Weights of a small mixture-of-experts language model, trained from scratch on English Wikipedia.
Size: 9 layers, width 384, vocabulary 8192.
Experts: 20 experts in each of 8 layers, 384 SwiGLU neurons an expert, 2 picks a token, a softmax router.
Training: a variant of SOAP for the experts, 364M tokens.
Below are experts of layer 4 (counted from 0) of a mixture-of-experts language model. Rows are named router (the router's row for the expert), down (a neuron's output weights, with its number) and show model dimensions 128-255. Each number is 128 + 32 x the weight over its row's rms, rounded and kept within 0 to 255.
Before each expert's rows: a language model's description of what the expert responds to. This comes from a sample of Wikipedia text that the model never trained on.

# expert 10
Short lowercase pieces inside words, often after a prefix, such as h in ash, in in Basin, ell in satellites, plus closing parentheses.
router [102 165 150  97  67 115 143  49 116 131  96 123 173 156 193 148  95 128 147  97  63 108  53 162 172 157 138  90  95 137 127 120 142 130 165 164 139 166 135  95 112 109 114 132 178 123 128 140 145 123 188 114  94 152 112 170 140  94  70 144 109  81  99 135 110 100 111  97  79 121 165 119 185 112  69 152 130 116 133 126 159 127 131 171 103 143 122 102 160 171  80 152 108 107 128 170 161  62  62 100  94 100 161 118  92 125  89 156  27 117 119  62 123 177 104 149 106 161 127 136 187  99 134 103 152  81 137 138]
down0 [167 171 104 133 100 105 215 117 123 125 128 118 137  90  95 144 161 114 149 143 161 122  79 146 134 133 107 104 158  92 161  71 129 121 114 164 186  59 138 157 138 187  86  76 101 124 156 159  35 184 128 112 141  63 128 126 115 211 127  77 134  95 121 179  97 170 124 124 136 172 151 147 153 103 126 117 149 159 111 189 135 169 137 152  75 154 146 132 146 131 141 144 123 106 154 143 113  99 105 137 120 115 124 122 127 131 145 127 106 122 111 161 155 105 142 102  46 106 110 161 100  96 177 116 140 138 120 157]
down1 [ 79  92 118  75 130 150 171 152 145 115 114 160 146  96 169 154 149 129 139 152 132 106 108 159 106 107 115 118 105  69 123 128 202 175 130 150 136 142 102  81 174 187 117 108 129 111 118 132 145 123  96 153 144 147 184 109 135 127 145 175 127 146 129 140 114 160 141 131 119 105  49 182 133  96 144 158  64 142 151 137 113 156 119 128 157 111 141 132 149 111 115  57 116 152 150 168 109 154 125 133 134 104 131 137 160 143 122 115 115 143 105 108 124 153 151 162  58 153 167  65 168 114 148 100 217 143 111 146]
down2 [108 138 159  72 158 247 132 126 190  99 133  64 113 159 171 134 164 118 161  77 124 186 118 117  91 150 216 152 125  71 145 108 124  68 186 166 156  94  75 120 158 172 134 141  90 140  97 124 186 160 131 104 157 120 134 131 162 147 185  83 161 171 119 114 103 136 108 106 117 138 151  85 160  77 128  86 142 144 122 106 136  70 173 113 121 126 118 121 130 166 106  98 149 118 144 138 121 115 133 124 160 111 109 143 145 112 174 136 134  66 135 107 106 119 114 119 185 115 116  98 131 159 145 126 119 152 113 100]
down3 [142 119 133 113 129 113 137 141 125 136 152  34 155 132  73 102 132 131 130 166 154 144 187  92  84 143  97 143 155 112 129 148  96  96 108 134 144 137 171 128  98 164 168 126 129 122 120  92  98 107 123 127 151 121 180 139 134 159 165 137 158 136 145 118 140 136 132 116  96 125 164  45 124 143 125 168 183 146 142 131  79 150 116 178 134 123 112 174 139 111 136 127 126  75 144 150 123 141 152  80 113 155 141 124 113 198 130 206 136  72 107 131 181 153 150 174 116 143 195 109 133 104 153  87 207 134 126  82]
down4 [133 119 138 124 111 114 143 150 168  93 114 148 106 100  70 140 113 122 152 100  86 137 145 182  87 169  99 137 153 110 124 183 120 131 108 178 130  89 142 113  85 107 164 172  70 153 162  58 104 138 144 148 166  87  77  56 118 139 127  87 161 127 162 137 116 109  85 101 146 168 138 130 145 133 156 175 106 168  55 168 124 161  53 178  78 164 129 104 111 163  95 128 110 116 131  89  74 107 151 111 183 116 111 103 124 141 142  85  87 109 201 157  92 102 178 147 133  52  94 146 152 144 131 136 110 137 152 114]
down5 [140 144  97 119 195 165 109 144 148  89 143  70  70  99  75  86  98 125 114 140 156 125 118 101 115 124 121  99 153 113 115 137 168 155  96 158 129 140 144 131 153  52 124 111 180 146 139  93 127 109 100 146 126 159  93 118 114 154  63 154  51 101 114 121 151 129 123 147  66 171 125  96 111 128  85 122 124 118 120 147 131 142 127  58 109 122 110 181 137 133 148 145 118 111 126 102 104 132  32 124 151 128 199 120  74 145 154  92 134 148  65 140 126 144 145 170 142 183  95 163 108 135  87 201 136 113  90 102]
down6 [157 142 135  74 131 135 118  92 143  90 107 149 147 171 129 141 196 127 127 126 111 149  89 115 129 138 138 146 195 130  65 153 174 129 159 227 155 144 127 119 138 114 155  92 127 102 109 133 133 129 148 137 130 103 102  97 142 165 150  77  62 151 139 115 177 163 213 105 131 149 122 121 112  80 106  99  92 113 136 121 104 107 130 136 172 121 135  89 102  93  95 119  98 139  95 139 189 109 100 187 172 127 161  89 180 127 102 147 145 170 138  92 159 172 140 116  75 111 140 151  96 177 143 187 154 120  80 148]
down7 [107 131 131 171 132 149 130  96 109 131 135 176 105 172 114 112 193 119 181 129  79 135 140 184 182 139  95 164 118 173  71 152  96 134 198 187 103  79 144 127 150 167  89  99  74 182 140 106 126  75 127  81  88  91 159 128 162  83 125 147 126 112 200 158 149 172 190 124 138 129 153  86 114 106 137 130 107 185  91 102 130 140 114 121 116 107 104 119 173  77 138 150  62 143 102 144 163 138 123 120 154  94  77 113 102 170 116 168 122 112 136 116 105 126 115 171 110  90 117 101  89 124 151  85 113 102  92 155]
down8 [156 137 157  79  98  84 109 164  69 104 108  66 188 104 121  76 153 147 146 147 105  57  90 122  99  91 100 194 160 119 171 167 119 142 129 176 108 163 143 112 115 188 123 100 196 132 155 152  91 110 136 131 110  87  92  62 193 154 119 120 148  59 123 147 137  63 117  93 166 136  83  94 148 113 169  85 121 134 142 109 115 104 132 166 126 131 101  87  94 141  91  95 108 123 166  99 148 102  75  82 167 146 125 121 190 127 105  99 124 117 149 124 138 147 146 162 206 134 155 172  86 167 110 163  99 144 115 132]
down9 [ 93 130 111 127 115 174 152 109  86 123 152 106 130 150 159 147 145 104 100  78  97 137 168 223 160 115 134 104 153 146 128 103 151 131 115  94 155 134 169 131  86 136 150  88 152  81 114  78 131 151 165 152  66 146 132 126 111  75 176 159 111 137 149 137  96 154 105  66  98 138 140 149 139 103 159 114 173 121  99 175  63  79 118 137 150  86 116 141 125  70 132 146  91 186 140 199 170 119 101 114 101 124  92 161 116 131 138 123  84 127 114  68 102 137 110 140 117  85 172  69 159  38 177 118  98  94 117 121]
down10 [110 161 147  61 149  78  70 150 108 143 146 165 150 113 150 145 113 119 183 125 115  60 157  75 108  80 144 140 154  86  84 139 112 150 138  92 130 109 132 150 111 137 108 140 190 151 141 168 133 164 162 115 181 107 129 181 119  86 164 138  96  99 101 129  78  90 144 135 107 103  98 137 106 164 105 146 121 170  65 141 146 180  80 106 147 132 152 126 106  71 127 178  91 169 136 214 178  97 105  86 147  68 144 167 107 106 120 104 122 131 116 144 139 119 135 135  80 143 166 117 139 111 134 104 154 129 213 153]
down11 [103  98 128 147  87 136 182 130  90 123 189  62 140  97 106 103  86 130 167 112 111 191 118 103  98  92 142 128 123 192 122 107 149  99 155 123  87 164 186 128 122 121 103 116 135 110 173 157 100 105 150 140 147  87 102  81 166 163  78 131 137 132 141 143 143 159 148  99 132 176 110  94 123 121 102 114 135 163 134 131 100 166  54 159  97 149 119 116 139 141 106 162 159 170 102 183 125 118  90 105 119 100 127 142 123 107 140 103 138 155 156 188 165  92 184 138 156 144 124  71  87 143 131 128 126 118 180 119]
down12 [123 189 134 105 179 120 108 111 178 128 111 107  92 138 128 124  77 147  90 154 219 174  91 179 142 173 117 171 134 104 116  80  94 146 139 110 152 146 164 153 119 132 109  99 163 100 142 121 130  92 133 108 117 170 102 123 166 120 115 140 152 147 140 136  61 119 143 142 132 160 131 122  84 115 124  78 123 139 122 141 138 118 147 101 144 119 138 131 148  68  90 158 191 122 181 155 157 184 121 139 187 121 133 130  97 229  93 115  73 134  91 127 108 155 185 103 131 127 209  89 139 148 184 153 161 166 131  79]
down13 [121 131 131 138 182 144 156  71 135 109 141 125 143 112  97 118 191 144 165  85 108  80 125 130 145 145  85 126 160 134  79  46 190 170 157 144 142 139 119  81 109 113  79 181  79 124 153 128 127 108  72 136 111 134 178 168 101 160  85  94 121 130 112 110 115 151 118 202 118 143  70 192  83 165 139  91 132 195 148 156 103 135 183 103 155 140  75 164 134 137 152 151 131 155  85  96  93 142 143 108 152  75 130 108  86  78 111 118 141  91 198 138  35 116 103 149 161 173  54 116 145 183 135 135 132 174 125 107]
down14 [135 148 147 116 116 130 103 101 129 102 106 109 112 118 160 176 104 165  96  73 146 138 145 132 150 105 148 148 152 154 148 108 146  55 120 154 131 136 170  95 122 148  37  79 214 144 134 134 143  97 190 153 145 104 142 104 103 118 106  92 115 116 144 141 153  71 105 134 111 144 144  95 128 104 153 124 110 152 105 118 151  89 138 191  81 148 117 114 147  97 118 139 146  73 141 116 108 114 165 114 178 125 136 145 117 142 168 101 105 157 149 131 131 120 101 174 182 136 150 155  46  90  80 151 159 206 131  87]
down15 [116 112 140 116 144 162  92 168 134  76  99 122 162  85 177 167 115 143 127 127  80 135  78 117 181 164 173 114 127 159 131 127 136  97 133 120 127 118 174 125 108 160  74 119 190 197 158 116 114 147 183 223 165  90 121 164 103  98 151 150  92 136 163 113 153  96 167 124  68 125 158 199 164 115 137 134 155 191 114 168 133 152 117 100 179 136  66 202 161 212 190 117 148 112 102  95 143 135 130  92 128 116 141  99 119 145 110  61 149 155 155 135  79 111 150 152 127 147 141 105  50 118 121 121 157 151 132 119]
down16 [118 118 139 171 130 135 117 126 159 145 150 141 127  97 170 170 135  90  50 163 134  82 131 176 141 112 138 132 145 141 116 167 116 123 152 130 171  49 111 129 131 114 141 121  96  94  99 151 127 110  79  78  76  92 223 223 106  90 112 141  79 107  73 169 132 101  99 120 118  86 153 110 123 142 142 174 139 132 114 164 107 205 119 136 153 105 111 123 111 187 141 163 144 126  83 109 112 134  89 103 117 173 166 134 164 145 115  88  99  87  74 102 127 102 146 114 149 172 147 127 118  62 183 117 149 135 107 136]
down17 [ 74 134 118 140 126 150 149 111 108 162  79 206 107 152 119 121  81  91 110 124 150 104 151 141 150 136 102  97 116 127 145 127 138 172 107 100 169 108 163 100 119 113 106  93 166 120  93 115 145 142 140 106 111 153  94 128  95 125 159 128 108 125 106  78 124 172 104  89 202 136 117 153 202  53 122 123 168 146 121 111  96 137 110 168 114 175 150 180 102 157 137 149 142 114 146 158 150 114  74 152 158 213 159  94  84 101 166  84 129 124 135 130 155 150 176 148 114 131 131 106 153 131 125  88 133  96 121 130]
down18 [101 115  61 140  84  96 160  92 100 117 101 115 136 170 155 123 185 135 101 146 151 147 112 115 147 148 118 150  91 157 107 142 130  94 121  89 142 148 134 120  84  71  80 178  63 113 130 116 147 114  88 107  53 140 132 101 128 165 185 157 129 178 115 125 178 105 169 124  89 109 123 105 121 101 241 117 132 101 143 111 111 148 112 137 102 150  88 131  88 109 152 120  54 117 115 151 126 147 131 162 139 195 106 129 137  91 130 178 105  91  74  86 117 103  87  94 101 108 118 168  71  96 156 163 108 144 159 181]
down19 [121 194 139 153  94 133  83 101  64 144 159  82 105 140 138 183 147 149 125 146 210 128  94 158 183  90 129 144 130 157 133 108  80 140 141 115 135 111  98 101 136 187 141 161 122 129 166  62  69  97 156 189  92 143 138  94 145  83 105 134 106 120 200 133 150  90 170 123  73 143 102 170 158 113 124 131 153  54  84 149 117  77 129 120 157 131 132 105 136 135 187 114 138 136 154 132 116 103 168 146 118 137 158 110 138 131 135  81  82 123  93 115 137 179 115 172 135 126 123 114 176 138 104 165 103 136 157 117]
down20 [134 112 128 141  96 132 103 116  89  93 204 106 124 154 113 105 143 145 138  73 153 117 150  87 123 105 142 137 117  76 172 112 121 123 121 128 130 141  98  70 110 110  93 159 179  83  40 168 116 127 102 106  96  70 142 201 134 166 107 100 150 119 164 149 130 140 150 153 133  68 135 111 158  86 142 139 134 119 173 151 112 125  90 121 163 158 147 127 134 123 163 141 103  92 131 136 122 200 135 110 123 110 125 136  82 163 140  91 124 123 182 127 114  95 109 138 142 144 136 186 146 152 108 174 144 112 102 139]
down21 [144 178 149 166 171 131 152 171 111 114  89 190 112  65 142  88 150 173  96 156  66 165 143 173  95  92 153 209  79 108 141 117 121 158 151 103  90 152 121 152 148 144 135  99 177  85  93 121 114 123 197  59 139 177 110 125 142  78 122 129 153 110  95 137 150 125 131  81 168 138 100 171 176 179 104 103  60 137 137 100 107 132 130 153 117 138 123  87 148 117 139  81 154 155 111 196 156  44 120 102 105  92 131  78  75 130 103  75  60 121 151 140 137 127 146  71 110 118 155 144  85 130 153  91  79 115  64 196]
down22 [ 84 203 177  91 151  93  78 101 119 179 194  99  97 108 104 155 106  90 120 154 120  50 139 122 120 112 106 176 151 125  67 218 116 153  97  81 118 119 175 149 150 114 135  99 171 170 118 151 106 119 113 114 118 110 124 141 119 140 130 147 122 166 145 111 127 144 116 138 101 156 118 126 123 141  95 107 103 130 122 107 120 128 159 112 147 101 123 129 113 123 135  87 113 155 107  82 119 147 128 110 137 127 184 166 116 109 126 150 154  68 116 138 129 104 186 150  96  91 147 154  93 138 110 150 182 185 109 162]
down23 [116  71  67 141 136 127 124 122 158 134 153 149  74 166 140 134 104 166 111  93 119 104 114 133 154 160 137 165  98 113 155 122 166 178 150  75 120  92 146 167 157  36 129 116 134 122 150 114 176 131 130 164 129 115 124 167 165 191 152 166 124  80 133  99 134 109 184 165 118  78 149 113 164 189 149 103 103 143 137 108 159 143 166 145 183 128 115 110  65 137 151  95 175 117  89 115 168 137 151  44 130 120  87 151 149 123 174 106 148 168 139  91 169 176  87  24  76  59 102  91 110 173 142 111 138 100 137 112]
down24 [105  79 122 142 114 118 142 129 141 131 122 163 157 139 130 133 142 148 120 161 118 139 105 110 138 115  74 146 127  73 122  90 168  97 101  90 127 138 107 150 177 156 122 206 105 180  90 133 184 149 166 101  98 112 157 104 144 150 101  88 150  80 115  92 104  97 184 104 132 188 138 122 137 108 124 140 145 210 146 110 111 152 185 111 112 131  93 146 177 150 146 134 222 186  81 128 170 127 100 193 175 160 100 132 115 128 108 122  85  91 126 147 136 149 143 176 152 112  48 114  99 129 147  52 122 167 143  94]
down25 [134 118 134 100 122  87 141 156 100 161  89 136 157 110  91 114 144  91 145 123 157 137 115 131 167 121 115 128  89 149 156 128 155  74 101 177 138 162 125 139 123 121 156 137 121 142 156 179 172 128 192 173  91 114 124 132 124 123 164 115 104 174 143 162 112 137 121  86 101 153 117 118  78  99 143 103 148 114  57 129 149 195 130 148 160  95 133 183 184  93  97 157 128  91  90 152 158  94 133 148 185 150 177 135 123 171 135  81 109 115  80 108  79 153  88 134 168  74  62  85 102 117 155 186 111 100 161 163]
down26 [157 140 152 135 139 135 117 176 135 125 153  98 156 123 141  76 123 111 160 140 114  98 115 170 144 178 124 132 164 137 158  82 149 165 128 154 107 184 143 135 192 110 144 125 180 115  87  95 147 107 126  77 139  98 147 124 143  95 101  97  63 124  77 127 138 113 106 104 119  86 130  62 154  90 154 146  70 133 108 160 105 140 142 152  89 183 150 115  81 174  86  68  90 124  99 131 111 112 143 159 151 156 142 141 148 131 129 172 120 157 138 127 141 157 106 135  97 123 196 176 140 120 151 115 116 186 108  80]
down27 [162 133 155 120 123  98 144 106 132 206 140 138 110 181  86 185 158 141 118 109 115  85 144 136  87 120 113 159 139 191  50 147 199 185 129 131 123 206 150 145  96 109 126  78 107  58 109 183  59 144  76 105 155 116 163  87  93 120 178  90  90 149 148 122 142 160 144 154 114  78 183 107 151 123 103 103 147  78 129 162 116  65 183 126 147  85 105 108  94 114  75 159 129 129 131  79 148  98 131 116 122 144 163 172 152 135 145 195 111 122 196 126  96 141 141 101 130 142 146 207 160 127 120 154 193 124  97 105]
down28 [149  77 160 172 154 147 147 136 152 201 122 115 168 176 108 200 150 188 145 138  71 163 142 146 140  79 105 118 126  72 125 135 210  73 100 160  93 159  94 127 170  59 137  91 110 181 127 200 108 134 110 139 107 146 104 108 129 169 144  82 135 181 119 112 124 155 157 195 163 116 138  98 194 156 121 137 118 165 122 157  69 100 112  71 139 153 141 113 122 158 101  86 120 140 128 125 100 176  88 146 141 127 149  78 113 198 106 106 135 151 132  76 158 154 128 123 141  99 134  92 159 135 156 145 144 113 103  72]
down29 [ 69 151 134 133 168  93 128 156 113 124 143 121 111 166 166  94  92 156 134 102 162  93 192 103 123 141 125 155 135 127 155 122  73 156 111 149 130  90 132 101  51 127 123 187  85 111 118 108 122 117 160 111 141 123 103 118 130 122  77 106 183 127 138 143 135 127 171 120 132 144  52 113 158 169 146 110 180 173  81  67  86 176  96  95  98 145 139 198 103 120 186 184 137 105 127 123 105 124 109 148 134 121 156  58 109 149 119 118  60  80 143 137  72 134 148 114 128 131 180 155 163 142 105  98 144 119 109 131]
down30 [128 120 153 183 129 110 121 101 130 151  98 134 152 164 101  30 147 142 149 148  92 205 135  82  94 132  84  80  67 104 166  85 114 113 136 176 126 119 137  98 115 112 140 124 158  48 198 126 128 126 147 172 142 167 190 130 126 148 188 135 110  69 101 141  75 138 171 146 115 126 156 115 135 137 184 168 145 124  96 114 144 188  93 130 142 122 156  67 177  98  69 182 113 172 136 141 163 153  90 150 148 123 108 166 110 135 121 148 109  94 127 118 165 155 123 115 128 103 143 169 112 176 145 151 141 103 155  89]
down31 [ 49  66 107 119 158 113 120 133 171 101 129 103 160 102  75 135 120 116 127  89 171 157 119 140 172 135 166 139 127 133 135  89  86  87 163 123  90 123 122 126  90 139  51 160 150 115 122 154 105 109  82 103 181 113 169 149 108 118 119 147 138 172 141 175 158 153 125 144  95 125 136  45  56 127 107 139 170 171 167 180 145  93 134  92 109 117 133 164  96  93  78 115  99 169 124 137 170  44 160  83  97  79  83 148 103 106 103 122 136 111  66  81 139 114 134  83 120 106 161  63 125 117 137 129  70 106 163 138]
down32 [108 108 112 175 148 122  95  73 165 122 146 105 121 133  86 129 108 148 120 126 103  86 160  97 112 137 113 189 165 144 159 136  80 128 146  44 121 128 118  89 144 138 125 110 138 155 148  97 165 110 162 169 165  67 147 140  94 112 109 112 101 110 123 193  87 110 181 159 119 102 178 124  61 121 140  53 175 160 148  97 116 108 127 106 146 138 160 115 125 154  59 172 127 115 120  93 147 128 147  90 116  63  76 144 148  68 135 154 103 123 129 156 127 186 175 150 148 125 124 165 125  85 135 112  80 181 140 198]
down33 [193 145 175 138 149  92 179  21 130 131 191 145 126 171 134 153 219 102 121 138 118  72 111  94 194  81  93  94  69  78  81 123 133 105 123 103 120 139  60 140 111 116 117 109 136 106 139  61 135 131  99 133 151 139  93 122  65 144 135 165 132  70 131 132 125 134  90 143 128 144 153 127 156  71 154 133 176 128 108 156 117 129 176 107 128 158 142  84  75 130 127 162 138 168  73 125 123  91 152  47  92 132 183 166  45 114 142 107 148 131 155 138 196 116  90 138  93 140  97 153 164 137  96 145  82 121 139 111]
down34 [124  99 108 149  97 123  76 129 115 109 101 174 158 131 130 159 170  91 162 140 147  97 165 164 147 147 137 116 107 120 116 133 119 178  57 118 110 157 152 121  75 156 121 145 127  57 107 118 142 161 186  86 128  81 138 107 124 157 131 128 152 114 150  90 118 151  91 164 126 155 113 157  94 131 162  99 105 116 114 135 142 128 231 112 105 135 106 142 126 150 110 184 106 118 122  94 155 114 139 116 150  98  74  67  79 122 135 179 123  90 145  87  74 124 112 112 133 129 135  90 161 102  69 140 139  84  74 136]
down35 [127 109 109 185 125 134 204 161 141 141 128  51  93 119 168 124 166 109 146 120 153 185 143 160 147 152 107 118  59 122 133 131  42 106  97 128 201 118 151 137 103  97 106 172  95 102  86 143  95 147 135 125  86 136  45 125  59 156  91  96 150 138 147 121 116  74 151  95  93 186 107 120 154 118 168 102 127 116 153  89 122  85  83 129  76  93  92 127 150 185  96 135 117 135 114 132 151 130 127 129 101 145 102 166  87 143 116 129 129 104 137 157  95  96 115 111  74 217 154 166 159 107  88 128 106 150  54 151]
down36 [173 111 120  80 177 148  86 150 171 150  15 143 142  84 121 175 129  80  94 106 116 195 159 125 173 107 135 170 154 128 123 137 183 129  78  99 169 135 112 110 160 116  47  95 132 152 153 128 116 156 151 159  82 151 114 168  81  96 100 169 174 126  96 158 123 134  98 133 165  97 105 122 114 152 114 125 132 181 101 135 151 166 132 151 129 131 131 126  86 142 190 115  48 121 176 135 108 152 106 124 132 109 176  78 224 151 164  96 159 131 112 130  81  81 161 149 127 121 110 121 111 144 138 121 146 150  92 169]
down37 [143 162 161  90 136 107 185 100  99 138 139 169  81 148  89 111 128 131 169 134 126 102 150  99  88 161 140 134 169 108 142  62 140 178 167 149 141 100 132 102 144 115 125 118 149  94 154 153 114 125 135  62 197 153 167  89 100  82 103 180 102 117 119  97 105 105 136 109 104  85 138  97  73 108 140 165 158 139 172  78  70 105  92 173 116 166 156 161 150 140 133 137 159 158 156 110 164 151 139 110 126 203 161 174 126  97 199 109 112 131 155 205 106  92 166  74  91 124 146 137 181 140 119 121 123 176  54 195]
down38 [129  87 142 130 122 115 109  33 155 131 156 217 103 147 135 150 155 160 112 111  90 110 144 136 165  66 147 163 122 106 138 174 115 110 172 109  90  97 138 142 138 100 129 165  91 134 116 195 201 160 120  84 158  76 163 129 113 100 166  99 166 137 150 147  96 145 167 193 181 152 107 130 152 138 167 177 191 104 114 133 110  67 140 144 196 159  93  79 150 123  88 155 115 131 154 112 144 120 201 136 151 164 104 171 119 140 121 118  84 191 109 153 116 175  62 129 197 120 104 105 139 148 126 128 102 129 161  89]
down39 [113 174  39  32  64  93  87 154 128 127 100 108 168 113 122  80 142 150 130  86 130 130 137  93  93 110 119 128  86 141 117 106 153 144  93  80 140 145 104  64 150  87  88 165 152 128 111 109 179 126 149  30 213 114 108 106  60 166 109 132 126 113 194  98 129 104 193 113 196 100 126 108 107 164 138  93 100 103 108  28  74  80 149 171 144 153 143 146 111 155  85 128 166 135 123 111 121 121 160  82 112 155 147 201 109 110 120  96 108 116 170 159 122  99 100 111 134 204 124 110  88  83 146 149 121 123 104 157]
down40 [ 96 109 137 170 142 107 122 199 199 152 125 109 132 137  91 151 161 128 138 105 134 114 105 161 132 137  68 167 116 151 114 169 123 141 146 105 122 146 143 114 180 131  98 132 132  85 150 133 133 115 138  91 146 148 144 102 177 133 157  89 127 147 132 152 158 161  54 104 112 139  94 100 147  93 123 105 119  74 160 165 164 171 120  88 166  70  82 129 167 157 141 106 105 107 116 119 155 112 139 161 165 145 168  68 184 208 128 116 102 135 152 144 168 192 103 170 128 157 190 191 118 116 138 138 103 119  71 124]
down41 [139 145 139 150  91 133 113 117  59 186  45  97 149  50 150 170 157 123 113 112  97 120 165 146 106 133 162 122  96 145 146 108 166 143 115 126 131 117  99 123  92 107  68 127 186 160 161 159 130 143 161 188  92 146 135 151 147  78 154 152 135 119 161 159 109 126  98 137 116 187 103 159 129 171 166 116  94 136 121 120 117 113 117 176 187 122 156 111 152 153 100 134  97  84 126 155 104 178 108 147 142 136 121 105 156 143 111 201 127 174 181  77 183 100 112 134 151 157 103 147 102 181 132  89 148  60 143 148]
down42 [ 68 183 187 163  54 112  99  42 171 109 170 143 127  93 139  97 107  93 132 112 134 131 163 134 144 115 107 140 121 204 129 103 140 122 127 128  85 150 137 102 104 184 127 156 159 109  98 110  90 109 169 146  87 132 187 142 131 142 130 164 120 165 169  98 129 118 122  87 117 122 131 131 130 148 157 127 112 102  92 124 162 121 131 129 158 107 117 147 173 104 137 134 160 100 101 103 156 130 158 141 110 138 109 161 106 165 137 204  37 115 154 177 148  75 118  88 135 154 126 116 166  97  95  92 119 120 150 132]
down43 [141 122 159  90 141 107 137  82 126 161 136 124 127 141 172 117 162 110 132 115 158 166 145 101  81 171 183 107 196  99 176 152 111 124  76 118  95 124 138 129 140 165  70 107 112 115 103 106 100  41 149 141 159 117 171 146 138 122 126 131 103  79 145 174 129  77  84  93  57  99 131  85 102 129 128 136 145 159 157 133 150 173 135  89 124  88  88 101 202 142 103 146 114 169 102 154 205 111 147 196 132 121 132 153 177 105 122 112 112 144 126 155 183 118 134 183 130  90 186 112 122  72 142  95 145 181 112 141]
down44 [ 76 103 147  87 106 102 167  80 197 117 123  87  65 119 157 114 165 163  74 111 151 161 105 161 132  93 144 151  71 113  96 119 114 162 114  68 101 171 166  58  98 134 167 155 131 120  73 160  76 140  44  87  98 113 195 140 156 150  86   9 144 141 149 152 190 108  94  92  89 113 125 166  92  65 118 104 103 131 111 110 168 113  94  84 171 161 119 130  82 119 101 108 126 153 127  95 148 118 129 117 147  81 135 148  63  96 124 129 142 103 160  94  92 159  99 140 101 130 135 127 145 129 134 111 103 125 124 103]
down45 [147 123  69 101 115 164 141 117 111 164 119 108 138 151  93 121 103 109 173 166 198  97 156 161 124 137 151 139 166 121 118  93 134  97 152 126 123 119 109  98 135 136 151 155  97  86  47  98 188  84 130 129 166 171 148 152 134 107  98  42 109 119 119  89 167 115 117  79 155 147 125 167 114  90  96 157 199 149  83 116 178 111 138 105 144 118  66 114 147 130 189 132 116 126 152  87  88 157 111 105 211  59 145 142 154 108 105 151 102 138 120 145 163  72 110 193 107 160 124 138 147 125 138  86 109 174  94 141]
down46 [141 152 140 133 121 186 124  85 136 174  91  90 107 121 149 144 118 134  95 100 130 101 139 130 128 123 160 124  90 204 148 141 112  97 116 168  89 116 154 146  97  85  92  85  95  61 147  62  97 148 156  49 137 167 177 173 207 162 157  90 200 107 106 110 110 153 171 141 136  94 111 114 124 126 150 114 148 110 154 114 106 151 110  72 148 105 121 113 111 157 196 106 173 120  98 136 101 108 127 142  96 109 154 126 139 160 180 118 132 118  84  67 114 180 152 109 169 114 156 146  87 126  86 158  99 115 197 113]
down47 [113 124 116  85 121 104 143 128 180 132 151  95 170  91 127 121 116 154 144 128 150  66 179 106  97  73 155 102 117 133 124 109 118 114  77 123 118 117 110 131 147 144 114 115  91 115  90 109 182  71 101 132 117 150  97 108  92 144 116  99 137 164 126  99 111 138 134 193  89 147 130 156 130 151 111  88 180 123 159 113 155 128 136  70 111 139  94 100 183 163 138 139 194 111 170 117 184 166 124  90 129 136 162 115  80 135 116  86 108 132 117  88 114 177  91 144 127 112 182 120  82 174 142 117 193 121  75  93]
down48 [139 129 111 140 104 165 164 144 174  87 139 176  97 112 117 163  73 181  82  95 107  73 181 113 120 180 141  92  73 123 169 150 164 150 136 108 170  81 130 113  84 210 220 141 170 145 164  89 163 134  89 130 182 149 134 120  98 104 148 143 147 112 124 134 206 157  83 120 111  87 170 180 144 168 103 119 114 108 131 149 160 129 120 158 159  83 148 166 160 128 146 160 139 112 122 125  91 122 119  93 124 123 155 111 130 129 165 152 122 136 145 103 133 156 170 142 139 112 128 175 107 143 162 135  80 135 165 110]
down49 [ 88 119 113 190  93  95 168 179  76 147 127 102 150  67 155 103 135 125 186 104 178 175 136  55 135 106 153 120 128 116 129 170 123  99 154 153 109 108 137 157 159 131 174 121 119 120 151 132  85 181 120 156  86 113 120  79 145 152 148 160 142 146 158 157 138 144 107 115 180  80 112 158  52 137 127  91 166 127 129 176  86 131 145 145 139 153 147 149 119  68 203 126  85  78 150 156  56 168 188 130 160 125 207 102 161  90 141 116 152 127 147 109 185 129 161 136 103 125 149  97 143 122 124 114 136  42 152 121]
down50 [160 139  92  97  90 137 115  74 151  92 125 136  81  70 120 149 118 178  95 160 109 154 112 134 102 123 168 166 130 140 148 127 123 150 121 129  91  80 138 134 124 168 102 168 135 132 153 144  58  77 133 149 134 143  92 150 211 122 134  96 108 121 193 107 148 129 148  97 132 130 193 101 151 137 113 159  92 120 113 179 138 144  73  68 153 107 142 152 140 150 107 126 127  95 107  95 165  77  91 148 155 119 136 137 130 101 136 107 108  85 107 136 156 186 110 170 135  88  92 191  81 122 154 164 166  99 141 189]
down51 [ 94 143  59 154 147  95 149  97  94 160 108 107 153 136 128 141 120 173 139  94 148 182 132  73 143 127 128 231 147 156 170 128 103 103 143  98 169 103 173  42 148 135 126 185  81 135 168 151 131 140 119 177 105 155 157 179 137 170 116 115 145 146 155 181 117 171  92  94 119 114  67 149 220 116 129 165 160 118 149 136 174 132 163 133  84 139 132 140 154 167 191 116 130 142 137  66 149 200 163 100 123  93 104 102 124 100 171 147 132 143 105 142 117 134  79 154 119 115 142  98 106 115 111 131 110 120 121 145]
down52 [135 162 128 144 108 173 123 119 131 116  99 156 115 149 138 110 115 155 116 111  88 138 126 146 119 152 132 144 103 128 176  99 103 127  74  76  96 158 138 126 166 116 122 138 123 189 103  79 143 143  82 114 112 202  87 120 181 109 131 116 137 103 149  84 115  75 121 146  64 119  89 163 110  90  72 147 160 128 112 159 143 157  90 146 108 128 126  75 143 118 168 159 119  99 177 131 178 191 125 135  65 150 137 119  99 179 149 130 100 119 116 116 145 157 100 113 132 141 133 151  94 142 103 115  83 130 103 152]
down53 [131 118 125  94 175 171 179 135 160 126  89  80 121 155 127 129 150 157 103 126 127 108 164 120 131 187 139 203 109 159 167  99 150 131 176 134 166 130 113 187  66 157 115 152 117 166 137 141 144  93 130 105 114 196 163 195 133 148 175 119 129 117 142  92 152  97 136 134  94 181  79 125 118 106 178 159 117 150 181 113 107 177 154 131 132 144 113 121 177 178 117 143 102 137 108 127 115 190  83 131 150 198 159 115 117 138 142 151 120 170  94 146  86 161  86 188 136  68 116 109 171 144 114 133 108 151 152 155]
down54 [182 149 152 136 173 117 117 163 127 159  88  74 150  87 199 130 127 127  74 140  90 107 167 146  86 149 133  86 136 133 126 108  64  95 115 165  96 136 127  64 117  86 152 117  93 108 114 177 109 126 139 114 139 119 177 129 145 114 163 172  77 135 114 150 144 167 127 118 123 105 124 124 111 164 138 121 113 115 123 134 124 161 146  97 152 139 123 160 113  97 160 167 109  90  85 195 131  93 136 141 171 129 142 160 161 202 136 116 149  99 107 120 165 112 141 116 129  81  82 146  91 138 155 165  52 172 119 154]